Experts of a small language model.
Size: 16 layers, vocabulary 6344, 30.9M parameters.
Experts: 32 experts in each of 14 layers, 64 GeGLU neurons an expert, 2 picks a token, a softmax router, a shared expert of 256 neurons.
Training: a variant of SOAP for the experts, 250M tokens.
Below are experts of layer 2 (counted from 0) of a mixture-of-experts language model. Rows are named gate (a neuron's input weights, with its number), up (a neuron's input weights, with its number), down (a neuron's output weights, with its number) and show model dimensions 0-255. Each number is 128 + 32 x the weight over its row's rms, rounded and kept within 0 to 255. Numbers have three digits each.
Before each expert's rows: a language model's description of what the expert responds to; "mostly gets" lists some tokens that are sent to it at least half of the time. This comes from a sample of Wikipedia text that the model never trained on.

# expert 17
Articles and prepositions
mostly gets: " of", " from", " the", " The", " on", "The"
gate0:160112165107116103142114167124126104118125133145080119047117107069144111137124148122113100149111109111154156116119211122164113130142180127173110166109178112131085103225109177118116116068086115100063132137137113144136213150084100149162108083116134134111108166139127137055062107115147169109119126102115110135167124099193103085145132163137140139105107106145138141197130146090135129157131156093089166145120128090111124155116127117104140132083172121135150103054204118200122143134140129124093127140089128095086135182115142058101207153132060097155087097126151150177144098134147129109105103129117133139180120085126059117124074111174159155148101137122134079142123091180111093073182072172118170092123119166096119132081107153194077180165160172175125138138170179140116191144147164
up0:093110165154135092116125101149099123081119152136130129108114030150145117085106114109108119148119134163153112119099111148177134103143159139142185146102132118164115154172105123117137132111170124147092090163159105140129230141082063159134145147168129142121080121163103143091116114160229123123096104101120121081113135138179160114100116193131099155087112138155104163225124170151097197149131217112121196173125102092149109144132115123090132052126117133138129092096154131199124125123157128124140139130130108119102248192157173131040125070132051106147071117079122082145128142090197114151135136091104145140136148108109068152114077108127147141136134114129105074163133125138162086113154098130123141121107135167110118107133111130151061115165162152156118106147123218125117149115104147
down0:178101132134147083139105088108114117145158091144095090149089158119133118107154180108137084093102112092074107116065149135171148113131164162141097167064169159091176086137121136137140174139135132103112123116165121127126129106125105082127141149168130105129143083085103137077135120122103144112165113182097112183094116128181118143141137164122135144082114086121107112162086137189100102143111169100150174169099126155128122109101132119140139110089159135160108140171190160149134145091157134088131158073146134160121147229053167133085141148103094127139166154112157075153151121111193129144104100095091116105164132179133145186156129145125070195188101157085128146091133133138132030052156041100109098152098118112124156102134137196121055121144148139199131082136077181130147050151134193

# expert 28
Names in music credits
mostly gets: " Don", " Lu", " Rob", " You", " USA", " Ke"
gate0:160103118133153130119149181147058194147132116168090083137145116058152125060112203159090129160136125218125114137149133145118131191178128133087150206138113182068127147118132154096133184141124086110080064124116096066086162119130158072136214192093136134142110121130088107098124155123136119168154150160110129069093114160176105094152142110091127189112134112149134110111135093104208085168094162106161172099147153118157139126137096144087091077142142137072194131126088134065097091121141144135142083127095109135120164127050152118088128128198120147138110131066120138136138172113120151138159123180161147155106145086093132076139126141104163156142139089114185135089172137125101105138098175117127121115102156173121096203125128138091135126179094135127062128129170112136125101190120134
up0:107110165126096143105112159158108173156144189189152086181079092097133086098165133135108145134151106152188121135082107109101113180176189134126084147125100165113086129052144107107110100135146116085110164106103161119170171127173086132165129140122168104116124106125096121154177126144155145144139138174089047108104152118215128092097159135137132106121107136184084131115113063099142155169133192170150131045164168056111136066143138116092087091112118110131150112169121146088133083081153206154147083134102103152163151120072090131062132123121105100131127092183158087194090168080114195160130105113123167196128173103104128105120122102114157106171116102141104120109131161167141107071105150128089143129125161113137117131111187109154131098131087144081089090204146106141106159169146150
down0:070126120165110083099184167161109163137111084190118154179134123126090165098061165139162130134106163122141146206110116120124084107097175137162098131136168129112054113090171095120101067094092117091168099137083137166134089131141099117126139126097072172117187172141125124119116137143091132148131121163106162118116122192093147094095092065112178108134147097141124105126172122095153103119064165114157116109171107171125102103156117135100147168133137110164125137155058129116118104126138148040099133122109129162168199054079135103103141151173121091146181175166143173106125116115115125131144110110186095128118088102090120162111150095151121136189126136070146147215125123154187120081173110129186114102167119167157106165128139149149140113164162065156057086112193089126086144068141156

# expert 21
Common noun stems
mostly gets: " inter", " film", " well", " car", " acc", " law"
gate4:187141080070100154165059147096122141121146068068107113218158126103132128143153104119089113145099119191094116142171154160091110150073143113153113138079149097146110143132110115165106119138108110118159133061189176125163133145144099169066091157116137165132153120090143089135070123156160173103119157119102149162152138059095090131164087122138119111146157113123145065148126154036132128126137115045083151156102096155161167099165148207121055126154133105126107078149104123089138100098076161159125162177133190134122131143046169111118154112142163111125081169122144133089089145124161151149116180130104129154083171104137106183112124147104139149141153222096165105092193089192115140111124124113116095079159136104123128109123133164136130113130174094098097105111122112140125095135128217
up4:165172130112042139200084083149166117171147087118163144166156112113153078110132093103116094135154151218103105165135092153167089114092121104155050127108136103149115112127117099102149115151163145128141122107197161114204141153118143110112107108171187116178162137150090097140123093123158130109110140089150134093114142139145111129170107117174120139150113137107118088065144125017132108124152115094152084167183140120114134145160111157114102119117143169128128135148160183089129134034122125133120141201183216082123102133077090141150144135132092100121135146039129127102141128084112110164100149168085146162092129042112144154111119138127096130167141224129159083097147111153112137087157118154120074168202164074113150092115136140159168158143093096138147151140120100126100106115136100
down4:118161176098136152056092117090157073131156144090114130087104116206144156082138090145117182115097114129105103111160161111152101096111185117156109099128135113101110119135164128136118151108165138125061113087196113090104144151162130135120077146064172130079096094139086081088162132138160138089157099158138193143134187157150197135158056164108113119155140091100120147124147084086046159145186141099112173132146156157183163077116140126177123137098137128169144080179105170104159132089123136147096108114132105066124118185090084142120120154104173077091160069106131134115104091150130106107129164124132194152136132149100133156144117109095148135131124141096150148101149149151145074056157126147139106076168158160191105140139165168165120051103071186066188104098120157106154181122124123

# expert 14
Word-initial capitals
mostly gets: " T", " K", " M", " H", " B", " S"
gate0:140106128144167077105159159110120118166155180121113089193119130082163146057120094186151088147087087140075048094160111183093140162141125166102144175100117149134153165136085079141165106105193140102128113100169196077128050179110161144127152146113171098110106062106150033163026119116096147110096105096068078136109112094139121085154116162088121167182110153132115108149130138199112088117131144156127170188063106116151110137115169124178153113123110124149186110134142152094092132127130142176177102116107163130087133113128111080105100123108101150087148115125099135130145133133116145133094141151160122138164110124117129150202081107070154134141096150097136110121102104132110141139138099065166102107129096143114099103186147096109133107134169106136125185221138092123161087133074112
up0:172131160102141151141169110168149114106118089129121122061102127132166141144105085077129094122142135064202143155117108109134100109101079100182132082176091106073104110187126174130115185113125132133110163163103089108104223102132123076154098178148114118197082122140120197131163115151136102156067113134132129158127104192155064118154102111158147110107185124170133133146115125130136112103139138110183095108155120169122079113121088172130129114168089102091095157081089053168176130147121133161089160135133075114110106129107132144097145067138156113141093106203110112155128114112175162124140133137113125141123140189134113145071127122132132128085190102103109167119128152165141151126130124130084189170134105141096194192098141111109147157141062143102093047075051185158118153156131206
down0:130137084176127100032148128103106117212143065123143187100110101159143127167125103108159123160109172131130128114153148111167114135117080154136125109105136117116122130171091185126061111109120174091119077112063078127139144201142120084097140129093095157136097154110197133136171135126151180133164155120128079105121115155135145154197165096158096116101179104137136078133115115108111155139074093075136150115163105145112092144141097093158140164103155128086143105149149133143112173153100172171145139163130121148168094094133140138126122181145121166135137177077136106109097179143107129164223057073090133102098115190101102132133120031120073161076120117168136173159062131145154159125098069131121153096129176165174107121118117150068116188144119120133085080065134170148137166128070115

# expert 22
Table cell pipes
mostly gets: " |", ";", "i", "it", " it", ");"
gate0:145134153126067159133156116167109185115100183132103153184133118094186133192137100127176109153102141127163131103151161088153137125110166159147157110148147056100186159145089048142137156132139139083117171135137106098154175127102104164148149153149147083188057066147150101129128113091112171136126152116132096129136105101033127110168128150108139142091164119170175134133127162121136107068099135158171065132085130148192103133157113086131118087128118094153168145132131046177158159144171144153108123136095154127143113146176092096184158086179108111131078097115151115124197139132133142093141093132152180152127065121142126060122082125108089160116135113122150081167069068226138093159143143139119118142136133184069096187101099124100098104143148121104137135173055100152072120153121147
up0:132124161104079099147163197103146118129104149144137182171099113123128138161172108089122135167096166085166141194199139119132150134100139153135180065134140072120137064101061122145156136129135101069140154155193118146141074162126173176140130090145102152106129133134091130142109138073120151142112161125082102115092093140104147149134122113094136148182093155172127135131172149182152130122111129198145106137084121170141129127132062127121151100106125174105162095079105107134172120132081099111129106072148109181147142089122133167130184082123115167111188087116121117027165190131092075103109153130150211152114119184124127092136157053127083144170136158107163032109107135151124100173156066078133120109118110080177101174071105126102147096145166177117142109133132088142080143159150112
down0:113165179082200118049132112129087126135103162155146153124202120132092086126153157129169128156098129169127173160104196158108119118086129135127118120092140152097098170077136123130139127142066114140160128097169130127082081172130130103121098087044130134126139116096138149106132103086083093072165124136096165075137098149127136167048158205192162124138118085144160153141067103143200096143118145203076132178153111131151135179161107115090089135153075165128141147111181093139168096136133135140152126167130228127131185166128129106131174118138150115110110136088166116104133162147132174128104097135130142166115120126159147121106148173115178103088063121129145099146088121099087108097124134143127137113106105029158117075101172061095083163079145152171159106131138090118102133130072151

# expert 11
Institution and place names
mostly gets: " School", " University", " York", "ton", "ional", "ford"
gate12:151132072127130077183150172114147152151143068122088105185147204160141180211081107142144117166118098156149140100087084142075103143146122151131108108111083133158111121115106132153128178078111158167138166117156115138174212148171082175160113089142086133131088121092137082125098123150089166174147055152120110118181141111059141167111086167081129164117075098161132123171090235166131177156127075147137203071134118102171120104131029143149132134078080129171110148150129109181166179105106162147139153093138134139128152122176095061153148138123148120109138141123122148096152115122147124137149108111060130129194120130070135155123157147129094120137116138119156137152114078119075111142104140088164117141139142126085094166122163131119153129064089131108104096070133122144179099136108149
up12:122125158149150129120081149118091168109122117129158109044169096081155108140162119073103143063139133117115157096138137143111090094093136099157131155136157089129127162127071161147145165133109137110167139160093139165047154163164185153154081118112198078131145118121123163140142161122145162091081160050173202150097102141177150073117091122101105139143156145109118173118137137085117106076111156091169069160155123118155106137125170145048153115127109090096136099086184119137089135140167103150088140126193106113097143087120194143125094075131175154156125057172106169144128142084094126133143179208152206133078135153151125137098083208101161158073140139107143145116094114138141157157154089136128163139099137126083149153098119158097079123159148074096121135160109067157093118178141089
down12:129176172104126176094132135109160097133108097103122123111195156154096096138157097088170103129122110079143095097115139103138124178081135089147082106114091157158120129134136136130137117073056133076150164172127143117093134162149120113075113119181196152099117136144086109140084148097150119118187165160080193104072098118149119163155159118129168069170132149093169110103152113164183154102153138159136139176160134131174116153093122164081131129087102083149110146065096137151090076102128194117128102163197108188146130070039092168126130130147137093128123157134134134170141153120071098098120172117165123119168053131159154125095177172126132181154110146150088097112151123134126136096146149155072166164196111095115193107176185160085075078151152096115173111097095156067114144161151109

# expert 12
Short word-piece fragments
mostly gets: "st", "aw", "d", " mi", " ext", "k"
gate0:164130125071150183152133088148119110090153117091173121159121080076140099148127084137121117079081171113156118122190120151146112106148086123097104120160149094137153174159096101130078156191099201127134128114140095083163115116129068104147120163131123162150098133148124153103139113078126115213114149137178144123135090137146025117160131112138132125074156163065119144058144145113106091107147189156165072124091153113166146118154165145110091178124101107099165133102191095132155158144120167127223120151141112144131157151080162156152108099111146120193133156151087108137078136108075132138148082196090145070075044180091090162165115142111133118202137151119153131126187140116149148069146083203132150132158108140144108141154118096126105145109113120135117158161046126108097126079118112
up0:173141056140068142094173108141117127190160105164116166142111123118125097064138047113104147135150108164124144111101154099106133073122083123169151113098119122100122100145118117155130153104168114108117093110170174168157127112098189119155209141151179149109087183125118123117119175080101143124092153142109091134092112113104131070126096137145169145150133097122112108123147071131178118148094102118141123123163123038112155148121129133077108110162137134140094109175115191144118101128086184102138142137098177098160163103117076179155192150088174108124120136049161169079134101178163118138173106132195100170163110116135081173120096195159166154085087073188140109086075104136129069143158168109138127140093106101126187084110149079149127179167128156108116170073200150119109149106122169
down0:128091173130167138128090125156129125136092159121098178143150084104126158067128170115096184136190114133103103151128126085141155116083104093064146206075141093190134091104142148162129219129143140108162095156129082138151123108048112112135133164148130140186150088136199104124176161132131111137195142112142108104119116127125146147095110170061106095161153201099159085074165094100103082132186120201091138154161148163165206111161142170059077122147099137136149144152140146119100066116114138117111168110140108080099097090140084116110119200119078127157077124129121142127075143148115156156136154145113151116146134085114093171105155178108149058107158131153168104150094115168159115155175154117152118057075094144165151064096090086144108133105099138133099148167120086121127152156111123

# expert 10
Short inner word pieces
mostly gets: "re", "ce", "p", "z", "c", "pe"
gate0:131120190086122130123152109107111133151185118155079143146095115164153142116155135085154119107128161170208125122157119142155147181100131155064120154173143084145132151127039103102171118069095158142152126148179149067169149118095098087133156097125104123090124133093113139181141151120171175117124121140202134110098044091089124116126121093065127137103138109127122162154171077097103149133134092075143056110067161156126111159122109076086059181102143097109145143111095124066121120171147153156121145157158180139130110107143175123188129091056112145129108113159100049124149165114095134180090130109117196125083180103074111162155179142152134162112106146127167084152158091152092109094091135037164114091144157093101103128119112127153141168166169132128154163153126137094152087181158109
up0:136109116147108109120087124169154162087100121139129172114221151136121128150081119139155122168135113090130102098145174134161140150133173172167119110129133115143112122191134103133100109112137111090126103143110125162131099180115173061112145135138145078163107106216159116126135158149065140196165129058091159147173200099126159189154112128176114151145123160152158123128089155070193100060115137132119119131208127151130104142130105105119221100078070122162109164135137133097167146064151033142080105136135106180146122174096143112054088135143127147140091154160163122159098112115135155116153133148062075127160114115142101117113102131073087134137135128105127160127078136073168094141162118180090119135110168150098136156133125151117087060128139095166106177108095176127105122079060078
down0:141120100091158147127125119125138129114201106165094143139142106103156159099160146109091110189045109127192133156144149150132099151055122150139114139144185137124086197118099155119102112137074136079151126097165107190184149062168050142099129106083159109083135186111127127087163103147131141158147113117178148115075160143130080135135115149123115159107118103115137122126104164084118155139098119127164092066099121077115132106147142160145088107118156061064111112099149068193144144147116123198117119047136176125047144082101142160107101121146174108105130153104160096150099096099132167140141188129118138101164148171112078150136225202129068142143163156098127086175109111110109124136123134008132145129123112103094116166130173092159142173130099171144132119128130135127146161161120130

# expert 18
Year prefixes and capitals
mostly gets: "201", "199", "202", "195", "198", "200"
gate5:128087033098094211137139117135080156154092111118114077068139158128194103089144112155139123165069139147109058095115181138116146164070165139155086083124166126079137089165162178204113165167140115118162126155098098141143071123082149099180191120094138147127084152160140155140137139090128129194101113086068099117162147153117139124192121076151136097085164120179169129132121163084108106113117166083156088122108137129164155148077119155145095114135174136131173186118084108111170158127105102168209156158112141178124142119131137071111140144121165129132096176161158114144113062089145134108169085117151123159084170091117164107118097160152143141152144108128178156124170119132084106147156135111173112106145095161086140140100106134114117146096114074133159107127098069117022113146113107
up5:134104108083130044169121116173071080171136139141085209175106083202158136118122085126122119073138173121127139143127124150138121192124094105127127108175088092131118123141123159138120150093057069115139157146135149129165124156082143093160162201140149098161129106145144135114063132160095123095088129136102088124127131123115106097102085166112137119131163173064044111121146072156113111081154102171111177171105161164178200124100088160123109123155106129120130114095118163105136111173083149151161148158153112112173117121103085115145082084142152135103131089140108135124120174092116182109185104120172167102160142150157139068108162104142137136123132113139130054134153166083131138141185154181126132124103048192062130127130135117139074139168133174039080066137125102085136144156170151
down5:145107122114113127159112124080067103173163135119107114156132118098135166115107078159065158123088108052106159151142089180118113133141119126108148153135100117168107114116094108108135099114067113217131154059142128062150082135157142151125174173127131092118176092109134100106165135156121101132091088135136109081124083171117114131168141160118121114138165171175102157108231113088166146147083152114124109200093102116138106110137107133164173133099184110140112152174145159132146183145161178093187194182103068119151100144153129111092172141124132127161195132190077118098112132131101156125111155106154147061139098222131158135057111171084149159025115090133182097118084142124123115163153105112111144160111110176143164109152137113140138121118098088159109128119095113086131112101147054

# expert 13
Space before numbers
mostly gets: " ", " Sc", " Saint", " '", " a", " Ma"
gate4:094143084085148092096157094147105153098164157108175126184128126090117105065149134148158132189201161187148138128160130117080178182063123096117180128143123124136091135194080191095153159211176136127089097117191082127124084147102111157133128177103086148143066098146085178154156100140073189126151149100076081127149152082070102131112105128128162100111177131153144093135091115148109157108109134123128099138098170143152128126090140104113105120188136121172121123125142100107105055114155202118198113110162118148104117095114161117184120171107159129105135131080133168147113117193184133145145135139166066117140152114110131153169129097133063146130068123147092164145201111106118060127148079107148133080104128097126111140124182103102112160143138181122177079139129090136095166091148145
up4:118166126123127076057113084130096116157122101114145141132079111121161134144139103146120100117174127169190155170143131174120153104123136161125155144147152092157045151136097138142145120185182113115133137091105089147148048181140141147116128161103093066120117139165148161149139109101071183166105092139102114151133109154054089137121141119158104112112103113135069088104182211062089144172195113070129174120148101146129149152125135054025103144109152188144174110169186114155098091081100169099153127139173103134119088098167123120143111157110104071096117156124169129161169161065104120114105146094105157124178058159126103112177128081107127144149119111138117108083107124065145088103148196137163110135121097080127098082118160117173155124140156166150170078143100119184112143119107098
down4:057120157172117164070070104075076157081095092142137096160151117166201136101137146161163139124128115186130096183088136124110046122162090169166175133172105159144122075148146151159155157083179144139145110158147137080149109083178139059152105128077154083126138136152193135213127137058156112143108133116162121087098133131171096111087069108166049130100108123117119076121127118059096129145150137135144090130155086128146092165140147124148137137111126153168128138164101164098059061151114160126097127144121176206147092079084081163103139116099115173124122157133145172096135159154125111115111107092112116102070201114145124136177112217102124096163155131154119149138096158144172160147169123143117135158071128133098144112141191090134161142126131114120124121131075150151158093148109129

# expert 26
Scientific word pieces
mostly gets: "%", "ut", " qu", "\\", " im", "°W"
gate8:104108150135091182076165151121168136115027181126105146125128127137142135087149134111141079146181069088171168110112103157134133115110106125106105182096125110135100146106112155136134131081094159155116165163164167111134129107092160126123156138092122119154120140145127170176159152161160123140156116114083083089095128091112082156125116070157141110147108129153089123126132080099122169146163132076164148135101184103135181144155111165138122154118126175168149063117085102175119147152112135085178136128149120097119105110115088160101124153168209104120062104133116172142191102159111122051113151214211150174145107164081082136143149178162116119126144149102160082142113053100129137126236156169116123148104165178127210136117182116123099110109159168101095134049097101099164121154088126
up8:108117129125152099122176159174204147108018135138115082151182138161101124073131101144158155146129127108185136154111102154116102134074146076058115183099082139188131158124136122180159150053111121181135135108082137118089109091112146138134174086137103170192118124072173139156126122076125089117165176133073086137114118121147077150093099089111137115104078098149115102106104098099141117179167130040092129114105148122150131152174133143089123181130169181133173094096123093158048122145113163103129119114108099148184140132138082132136107145183181101140119139197130182109168101145144094107137165174212112148163141137103122157104131126135124136142140135156159060133104114122130127121148207217150084080174107087116159130162120121081086106109130131129152139116130097144153154133084119
down8:122158135142193177096138116118149136134047061060137115128126141061071119105113108098163060123111085056122128122139149127067085120167144083220152177103102116207132158143129114102090133118152149107174158101169133164125140096096119175165117104093134120177140075121063139114079139126092139104080092100143143109141125137084137103172150145172145114107069176117111093138123112149170177134117214118128183151170106146139091112118144101164134116131066114109147154133153197133140122123084134158118136146103137141085147121108113104090160174055114119106175201070172081106168104140075144169119138149104148120111100111070150175152112082177084168144121167115121171139148172111173126103104166140108116132155137157093116144150182195129101115114159165145135086106159127118160115103179093

# expert 0
Determiners and quantifiers
mostly gets: " one", " all", " time", " more", " this", " other"
gate0:149083115101131148134168126083170172150169159145136100076122093169080143109192073110129060158131149150133106101061154154117176101132122112145135113160082125118103124167114131139171102064104105104133096193159102196134081119058122082131148137068128146146136114146125152074123109112146126121116109137138126164122135116210143101134073153144138157185098140082085116148141110152182152064116072161125149073168123145152180077166143170117144178136139214175146087138227157189098149152103113137115044171164116103130136134159181110088130148130161102167069179127084126131158114126114118107155098115178200125125115142087072132116113154141157131133097124115100074196145133108155121140121113119102092084120141195082082127087111107115108079135105148112160116110162147163110156131089125
up0:116101090112096169123104123130108140126121131184113118098144059152105111147161127186182120123102083140107120130087154104131088115153086128190090120193065183103167207125092120154140097103139130112102162143130085173137069077139155137107149112051146092143143120137118130099146152127115182118110155140137126132055151110172147160138122112141072151136143174123127095138169138132197091123132085204132102132128121111135192121177187143091096167108189225135144104135171202172100149125092144116143137158175117075181169105163097099089151162096143112116145120059096080123139130124094118126164101060136206117115164139119140118103115158142146126085075100167117134135185156103176180164152078087116134109095196099099086118140165164122114121102093125116147088143106146083111169106098087
down0:106195136118140150151072180150092133155134187126123076085081104189091073169132149088136166102138166041150102148059130176120081174108099162117150114153166137147117148089143165121074144143114063103117142156091136126171174103103148095020103166146111177148200110150129117146164206147078139176116104095118107093122137101120099124097063143159082154131096137139133172179101166104116135161131150107148094160118135156132118114114144104173114113066157113108100103072150176152139106124123114069129120156123085115079154143191141140088082159175148148135112121128055109167162153143127151147184100148167182122180125083129059115065104122093144099159076130161139134129122146080094146147135140144116138152133123087090135113136136102107143165126102137193081121182124128168096152111145081